python train.py --n_layer=11 --d_model=128 --n_experts=16 --experts_per_token=4 --d_expert=32 --d_shared_expert=0 --activation="swiglu" --moe_layers=[0, 1, 2, 3, 4, 5, 6, 7, 8, 9, 10] --router_score="sigmoid" --normalize_top_k=true --routed_scale=1.0 --balance_loss=0.00151 --balance_bias=true --router_logit_norm=1.5 --init_std_router=0.0343 --lr_router=0.000534 --n_head=2 --n_kv_head=1 --head_dim=64 --vocab_size=8192 --norm="rmsnorm" --norm_place="pre" --norm_eps=1e-06 --positions="rope" --rope_base=10000.0 --rope_fraction=0.75 --qk_norm=false --attn_scale=0.125 --tie_embeddings=false --parallel_block=false --init="uniform" --init_std_qkv=0.0269 --init_std_o=0.0 --init_std_up=0.0269 --init_std_down=0.0 --optimizer="adamw" --lr=0.00457 --lr_mult_qkv=0.4 --beta1=0.95 --beta2=0.98 --lr_head=0.013 --warmup_steps=236 --schedule="wsd" --decay_fraction=0.915 --decay_shape="linear" --final_lr_fraction=0.05 --batch_tokens=131072 --seq_len=512 --doc_mask=false --train_tokens=756300000 --steps=5771 --dataset="wikipedia_en"
Below are experts of layer 4 (counted from 0) of a mixture-of-experts language model. Rows are named router (the router's row for the expert) and show model dimensions 0-63. Each number is 500 + 50 x the weight over its row's rms, rounded and kept within 0 to 999. Numbers have three digits each.
After each expert's rows: "gets" lists some tokens that make up at least twice as much of what it gets as of all text. This comes from a sample of Wikipedia text that the model never trained on. Tokens count by the router's weight.

# expert 13
router:490462490505484562474521574386493503415553527501534554532542469596459490464482548599552492485452532449571547430506537513539409391513501483539418430504596443522493458450602453528473479534494410
gets: ",", " and", ".", "\n\n", "'", "er"

# expert 3
router:416494593391527477419465512475541530543442475471525495577507509511449481518492508534540536488420543524514573474573427545492426472468532557513455567563384436460517427558570524581508551537475463
gets: "s", ")", " (", "n", "r", "d"

# expert 15
router:610526584498544569454485484452511428503527519503448501517543428475528477450437510439480535590519470525541537481486497419457467576498509456578476440547492586442473492419555525482520538442576453
gets: " and", ".", ":", "'", "e", ";"

# expert 6
router:450560555492552441492528438464491518463500442582511492439458540424511420523437516437512406546534470418467530455487462578579474557536551475479503538550537578384436463515358506498551528485475514
gets: " |", "\n", "|", ":", "  ", ";"

# expert 8
router:528502436486476559539480435461466569468521477543572486439624594555497534499502435536461440536470563494431512514476498428539508533480460559403454514467473551502451414551399532489528488466521518
gets: ",", " of", "  ", " \"", " that", " 18"

# expert 14
router:520605525487496526466529468418401551481472558598455559512455461527404526531590524547436553439452491533458462528441500470389565490515459511452356457485455471466435437521477499588491529461377539
gets: " (", " was", " in", "ed", " with", " on"

# expert 10
router:575578519454483549456489476466509515427471429552486472405506596502530440492546483546424446551479506517535484518574555514488578537504460431454523484565597514503564436540563583463531595483497511
gets: " |", " the", " to", " The", " from", "The"

# expert 12
router:512499497470422511568477455607518484441487535528614500509440472456531527436574483489529524559435433533452419493567525499574551473521503472485544533523520439453565557549571550544534471481449485
gets: "s", " is", " was", "es", "on", "r"

# expert 5
router:537522481473488544509440524446408456504439493413514537513474529471540503503496522392508490499529392473483511452558485464486501572438540523487453420409432390460517533433477512573527547569491430
gets: ",", "–", " –", "si", "ta", "ge"

# expert 11
router:433564498503483484487545483432427476532467405560378418544515546582446517464550465564507550465526597501541553583511463517394514454526538432542453476553575474545495510468478525395545556552456561
gets: " the", ".", " of", " in", " to", " a"

# expert 1
router:461467478482483467548503556487526531501431557529477321518490575531537490486494513539539494417597543515519551542523509599436408454437546489585499531423451462525438526467474517431441482482521520
gets: " the", "\n", "\n\n", " a", " of", " The"

# expert 0
router:625543500539468504516415402560518572534500510534461519534482482538554505493435469444576451519410467462571510483513504468447515466530564516496559439455611390553577569496506500497544430429530511
gets: "-", " in", "=", "\n\n", " as", "–"